From a checkpoint of a small mixture-of-experts model trained on Wikipedia: a variant of SOAP for the experts.
Below are experts of layer 3 (counted from 0) of a mixture-of-experts language model. Rows are named router (the router's row for the expert), down (a neuron's output weights, with its number) and show model dimensions 0-191. Each number is 128 + 24 x the weight over its row's rms, rounded and kept within 0 to 255. Numbers have three digits each.
After each expert's rows: "comes before" lists some tokens at least twice as common just after its tokens as in all text. This comes from a sample of Wikipedia text that the model never trained on. Tokens count by the router's weight.

# expert 1
router:114146150178158144130166089128136117129124135103111123154153105143159111128127110105143199119138129137139103113107122058129074110086136139127124139118143110149073098156139121160098144136118128091112118157112115133154109129077122111131118139131113106116171153169137134136116102185156146129121135095135126153148118139094149116089081130147104130138119180155155149144117172153098095098168139156143122123117102101128154129165112132142179119140133122116153134138105089101133125123164167171112122108096087125174106110106126122106136094139090151128138171106149122087107137130147105130
down0:139158146124095163140080146143138140141105175102162131142157149114120115122152147140145128155124093110159137143149102111156108141080128105120091150092094163127136102105136144161146098147138143110138133144164116135147129118187113129136149106086141081123090113136117090154133141138111113149168108131119122096129172113135101119144118144104114170097119127138130130031150106109095128131104104101126111121151127146126099169134110121123141135125136152188112104123109124128070152146140153115113125162188138113135138124138129103108075167110132132112177148110074087121147130124131129151
comes before: " the", " a", "–", " his", "%", "′"

# expert 60
router:127110130148129117116099079170093140131141136115133136147155115130077116086168072101132094111147109119126113150136151175160140133113129145114129105084080157109141143169108127164110201180123132138137120124094160138127119150112103122130102147170089142143105132102135150147109145152149099145116086117126115129098100133132116095165152111148111120090132109148132126158144111139189162129116119109146155134139129129121134186160142159115076104115135127118144134085116133125129154162134123127128099124121089128159104112158093131098169116087146113157088161134122169113158125084129115125
down0:169129146123125124120056127172165119176109136103096100142148147119123141140125135150147116119105159100134124104119117131159140167108127120132150096128127143086113124134119111142108142093132113164162095106122096124125111157127141102134077155113100135083104082143113132133158147150079123126141113124120164155114117170114095120114166142109094057134101141167135108159144124162120137121147140091144143149109104117085155116113120167137161132148127127156135158101130116110149086168154133151108107158108171140108117100162136146101123133135072126136191116089154141090146116110154135154
comes before: " to", " the", " in", " of", " by", " a"

# expert 17
router:128107131142156143125165156081128155114100158088092100078170135164123103127107117154121179143150103178151150163117097149112154121103135146100147130125155101093149134168116099150148100120137135101146120178148105152125104159109167106153171118110148159129127091081107149131099117179119096125111138157089115117158152117100150173145091117148125131106122165119088092127099151135098115099147114165107123136114113162160149114120157115115139116103133138105144129112165117119143137110201095138146142111122117153108135107142120145168080107126103153113147127141132147133119117154140139107
down0:121164133130132111105098141136126147126130152094125098118095129115124130131133124158148113156139108123150104162127163192114113103139075193153076154152172164108107112152107124129127160119158192133100141166097121160113138119104115152081104082119127144062107107106079128159104154139095125123100098122168161115122117149121121139147129131158149110113129134123141132160168141102098137120132134108134096123140120152125160135112137181112122143123097122082119148144153095139141125128145085104170064138116120123107172121096102150132144096125151122132154116145089126136129157150101135126
comes before: " ", "\n", " 0", " 1", " 2", " 3"

# expert 43
router:140152115115171155093164152124176123081164091108118130097118118120113129125177145081137088132118165115156147160195095120124164141126119133136134091137154160089112132151103176095148151103104106111142153164088178145090123116121088138149131124134118159139126132101125164111128095094102122155109180106126117137095123107124168132117078089128127113114134146163153103112135165135129126121120145107140153118107121168171096126127127133079116154132131103094150116149110120097115178146113130137136127129097122130132122110110118171088155124145097153108119135120099158161133154146157111121
down0:089105124133126123182137105105127171131133106157149106159128157099147190138091112078116166132138109092144131144070115189128146149152131149133124159165133125172142096114113092109086133175107093119120141111163110146165101112135136141131113157127149126116153089111120158127142148133155168130117111150131141163092119122165162156115142131132084143123116156144114177151069107114133103119122127133119121165116146126141157167148115181138127134139152123108067120092130137102141103117122122108101145165139139148135151104144115080139148142120134133136101163118128151126125185147106122119
comes before: "|", "-", "\n", "==", "The", "==="

# expert 4
router:132151117164125142130125125119093152118134104115123118157116115128123100097155172087149094113150097117142122147111132117120091121120077159147159157134152138097109137104107129122124134155108102126161084125118111118104099112121124155144133131153131117157094164124153155118092096172123180152128084115127131155083130134108139148111107121143141115161114173133144092141105164140131135118101112133137134175098100108105155115157084156133138114159124123103150112146099118096142140146088123067094136090135093142133111164127090100099184115063130144173111128135148117102098127162101073127
down0:134133131071148133131122111155119083168158169163123116161137124136115143113095147149140128092115099140159160140126151122123139132132107136132130098132132130143141122105150116100111119110143151130137182105113153132097145109111167139139098143105095108128127135154133140133135168090121114152134113140122097102128127105166106118112094158180120135120180181141070118115150093124134123135151104131124107132190129131086165145121136090086126170152098146140104073123099142162141108140124133111176123183109167123130114164126158113116137105148154100091115109130132102156137076094107086171
comes before: " the", " a", " his", " an", " its", " their"

# expert 12
router:134118078111092097155147151139118128165108096139159159154131092102124127115119143130184119119122119126092097170133125151134149101135133155090118135136132143097128116122099152160130119173162128123095086128068139138148123161107090184140089144142142131134134152082126140123143094142153137146100110119118151129107113153130133136130126099155127123146129136104127118133092120164159207112116091166093126187095131119140113129132093152139074117173119119142190123124100091119148134135091128114113160127140125093167106166155117122095143140087118109157074132135144118137127127144127120131
down0:090096135152122171133148132088134131138120163158145143130133152135129164127167114143119154130179117101121155154101108140144134118093161109141102128151113138138117165120114118126098143129116134137099147193167106119100086147121087103141114118095144174091115122120154159097179110137170130147147169132105129130130161106113183120117121191095099117136129130128100151136110136101107131096132088153133127143120147122173164177119161155156176089119118099148126136156132141146162131148145157094104138116092113122164131129131122103114099120082144156122086099134143147115136131185108116114
comes before: " the", " a", " his", " an", "°", " its"

# expert 18
router:134086120126095146113072152125149159118130091131089160141144112097122140108157152179118121132166139120189104113141139131117166101105079153104114141124140108133129129157103107111101157114152112150096124119109171108109113140119105161135115121115159148163139153137145136138170125120152161133120141145141105120129107101134143083136117123153107118124151099129119201126082112104176142146165114082110117091095188132093133100111135132113157108124096113101151100148106105158117113184094115155104125155125123094107128127157095117161164133124108157114148141153094129151127160137167113122
down0:136099132128136124157134205128105149130116137130136146146140161153127124108120142140095150103131146087129134127141115119126102142189146090145067114116148092047091104091167118132107143115135103156103097159156110162126119133109133129160108089139121095151159125130124114128090081158118077115109157098137134133155129124146125141134104151112135144147154147118091133099121146118170141126123158155119157122119088101173142118156115100102125151089140136085110136163125084147136171153173105130124124101111102122175118100128155124123140135168146105127115125115117145139094088129150162094
comes before: "\n", " |", " ", " The", " 0", " is"

# expert 42
router:162130112117150092118119132147144165109133119148077139115144102106095077141124142063197132140143125140109117129153103111144149110107130094052146097111134116108129148162101093120114168119104155141103107135102111135180083080132102075147115163165128145128098136146139134115127121116118100119129083108107138109110123112109148130129135098112111137117129117158111091150108146148124162110093122159143117150143137126148138073146130135114129137081112137091153125121122128117132135170091086162145151104138108114139154139165136124105069097131129132148146158147187120126168139122108115137
down0:113151137078111105127157115131109099150146113144138141079126135127136139116146127120125132100120142145110129143144158201134115179171116179128157108130121145141142136127167131139121156173168094156154216114144138119164115108109116181125151130134133125124199108104137121131145127117142155160151106136142134131128118139116106134175095149110148137115143155124133112108139103113146124153156146109148144138136193111182123157150155150121111139127101131131099121139110159148132172137118153105099158179142124166085152127112134134132137179151100082103117122106101131131161138102109110157
comes before: "-", "|", "\n", "The", "==", " as"

# expert 51
router:126098119135140099144117132142063131157132121126096163165116089114157115107156139152122105142159117125132141148118141167146148127115168137153135089099134125119174145115125125141104168194104143174167152150106156127143122109135107166164150156128137157146126136112115117124113182102138134140156123153135146069120111140149082081133157138135104122073135106102124163145166082142131120132133153127145144149127104164148116122114148142164101138127122157114128153146057170149116158140117136084094120126108139140128079134141155092142146138127147102150112094113101140131153159138155176142
down0:082175119128104121115120157128101158138108151122147089145131152113100150113141134140083166099138101097123120120161129118118132167118116130139077109132139126159128158132121124143119131110143107133119195112163109167113109090127125152142131116131130101143146126128146122111097151136115091143140102106168155124148100123103144151084124171130144184116127153125077130102116109134136086112138145089161139134133083135117162103160131117129154128141174150155121093096119133133075115164136097152093099120115175148142090109120139107143111074192154151138108126126131111139079111101148164172
comes before: " to", " in", " of", " by", " on", " that"

# expert 6
router:108074106155116104143119099156139129132114163137111135169169152139124130121153118094151108133144132149109116107105089109146127120148128107115123121130083105099094128140119163120152123124077092095106065146114117130139096135135097145144099161147133145128138180125107134129169097176156129131108068109136151155096096140124155096094101123132134099159142152123121115154135186138146140098118115137136126137136129103132147104160103158137089129138105103149143113141100073093149115157152102153123121101147095136159078185131082124134134126096105127139115155111163148099123153171124085143
down0:119125145135117117125089141125155152121141154083154083139107147190137168137075155088126159130098113072121124129106169113137096156127139099155121113139171108120151113144085102119115141142133133123082092125129120137114118095133094151126113104145133105140123164098151090129138123150108148105147145175128107128143126153146125172125144130118174160140100125108076157132143128165098135136099148112108142121076073134120097091119138167125177119134152097151137096128103108140121093099131126159138135157137124129125141147122155140096143084114123072159131168114144155134134109101152153083
comes before: " the", " a", " his", "–", " an", " its"

# expert 38
router:144156136114119137129153167095131101103139121094122169091112105111089157153116137094182122155158130125122132134128104125113129096085144079124140088149148122129104098133124132161138104115180132090091147147093068145143084118105137080136139129152110149158161079153101134108106106098141096126098126138098123150111103111172153176096109161122158131118143133114101097115103133136124129124158121184130146100124139142148113110180127104122138115134162111129143112143148092109128127146150110125072108146138100101169140100132123122089121139122111172148163132164112116146167154140101114110
down0:147118147148177120098115094109124112112121136107136132114136137109124104113126153062141126105122126157129121176076154124127087141127147092150133096104152128112132134143103117128168122167117162120132123145134130117132113113125150133126144076156173099128139159156116134132113138120190123107187154117092130097120129127092145157103121179132153079140122118123103072133151112109142135153127132123146098118139136117132147124106155133117128080158169138089132144125100122134193167124127136075116141118117120064121135153077090107105110106129104145134165154140109133170135155070132159121
comes before: "-", "|", "\n", "==", "The", "==="

# expert 34
router:112155172136109118117153145121115088108136119141106115143114118126125166135164088123121098140188137135143153151114103147156131151136145153142137108153137149100135081151095151080093162138151124093118137113101158141099116110131083064149135098131087126152110108138100136110116108134120095156160171139159136165102089108123144108111098161122092120086158147132141103112108174150140127132110118106114151112127142093150111143152117134098164109152120120134126170123145111096134144169153121121144105131089136136131137118116093123106141112082086140101152185107097155164169155162167107122
down0:156126137105139152175108055095134129124104152107091157122122113119132174109145167102093125133099130114127106141123164142162131166134143158105152140174099133109159117093129125148125125113141160155119108143149107110122113099158118127111084161100133114163126174139109151133122180159092140138137136117109154108103155145096126148125106187129107144103174140146050098067145121108143120120137136103135107125137170164124144123127093123146129109155124128082151119148134089163103136118133114126123155136135102134129139111135088096142144178173116114146133158122116126152117159130171126152
comes before: "|", "-", "\n", "==", "The", "==="

# expert 45
router:163141078085160128112118147137135119107137128107104119114110159156086119102172146137171126142109133127117141139145132137152137127108086070078138091123142176121102129136129129114154115123141164096087142143139141162116114120106110127122125178155150175169125117139175118133105123091085127153093087155155119099107121102098134141097128106072141140116153107129148141119130122144141142156173175142146160120132100120135111098130151117126125091105136120085149142141086154127127115110119072109079130107114142119107086118145087064111127130102107153118114137179116164139124122124125144104
down0:135112143159130108136151134123103112085173156103077093119128147094152069133137100156142100089115124186104121151119185119110135120130134151133132148125118165130120181155122187118118144100102110118129158109100117168101150157130094152152120152121097161133150114104075191148113150133121165135116123140156121102116169113162092125126132134141119137125111139156163107175129096118143132159121140136156185115125080122121112119141167129138089086108111173108118154131143099099111149139098108142110109108152116119153136128172117130120122115099133102123166110122126147115172122142155135133
comes before: "-", "|", "\n", "==", "The", "==="

# expert 21
router:139148111158143123130174176081141148110152146092084123084142121146109130135140139155130120155168097155160141132174107141106136102097145135088145126082167113097163162116102110120111109094162128106148121153106097120124072103107191092140167124163132162143131117133122155112101120113128173138105107112105131136117160109091159124099118124126119147119104180108133113137131150103111106091151109135121121127158103136167104090137179114093168117143155129105150152130154137103130171096145129132166112131129140144119151107123146136165082113128111173122120135107139123149097106115110156099
down0:168113113155138081114137130162170147091132125101117147093156117168128155190103113147118093162134104113166123120142127132126090113113154089150128148121088127130112113145132098101131128136159140120120141092151117148127151123118152115113119138134075104136168098156106143112131129110140132157117147130116118092093131167143130093123145156163120095091159106124137133112132150098132117047121090112108138128132118138120095134144139164111103116092165160088118114103111151102178136106150108147131126172147128130144179107177109120091154146120120138139145104122132177134071140085127169138
comes before: "\n", " ", " 0", " The", " 1", " 2"

# expert 22
router:137188180130158156133133139116140153121156089136168154155155131094089113125158135081156105134157117098138107143120125137132113109170161131129150116142119172137139113088138158094090111117122136132113128133082105138113099104173122166128108170162130132131091155142116134107135095095151150159101140096113147173104107146154135080074131139142114134110132089126147115152157157127112096124118160114107137143130185144129086105116129126116115098111131088147089118119121143102139128107098169150140122116125168147154154141117095146102134096082120137163076122089138128096130144155131161124
down0:104131121123094104114170133093137178117113124169100121108159056166114149140136105143138125070113132128101124119130082163093143103125107138169133106125124105145149110156091107123129150140125106161156121136138091098153118157100169139126095159129208121087127166160153128091121151180108130133132128116130115105090119188136111144114133134155146139118089163101119137118137107144127145102149117124129128122128148093139147134144119125137124121120118085143135161158133127159171123129125158130116138109101150133153094112143115122084039131132150104142141145114139144124146154093161112124
comes before: "\n", " The", " He", " In", " It", " "

# expert 28
router:155102133124122165096104106170158123116136111146140159135144148083115105119171139086124075134147142079163119155156164103122119129144084141120142120130127129119138127127123156101110119164139147137108132077084120129094133087149100156123073141152131154169088158140154129130152102110134147149121142104102132150086115145103150076118117075134107141126182108149132134145140154139158157136079149096152126126107131106109112140130086169133127105093094127085114107096102142114166104152111135158130111131107141134138168178123114117082154112083117125144099127117105136137143167134110116137
down0:140111153135133122135145105112150146179125134162121101136078140103117100141130128151119116133121136144125137169141150121120142160194124178173110162107098107142173116109084109098154117085132117142117122149134134079116135104134114106118132128137147159162153123145130109107136147104064151105153126138151061134076171156110124128059119139144127126117126121120106124129139104110115142119155131130134158160144145118138116151168158113110107122081127149146153108189144138113113103160101133087158108187108120122142171075162146115138140165107120133126145131142107117128117123110135090160
comes before: "\n", " The", " and", " He", " In", " It"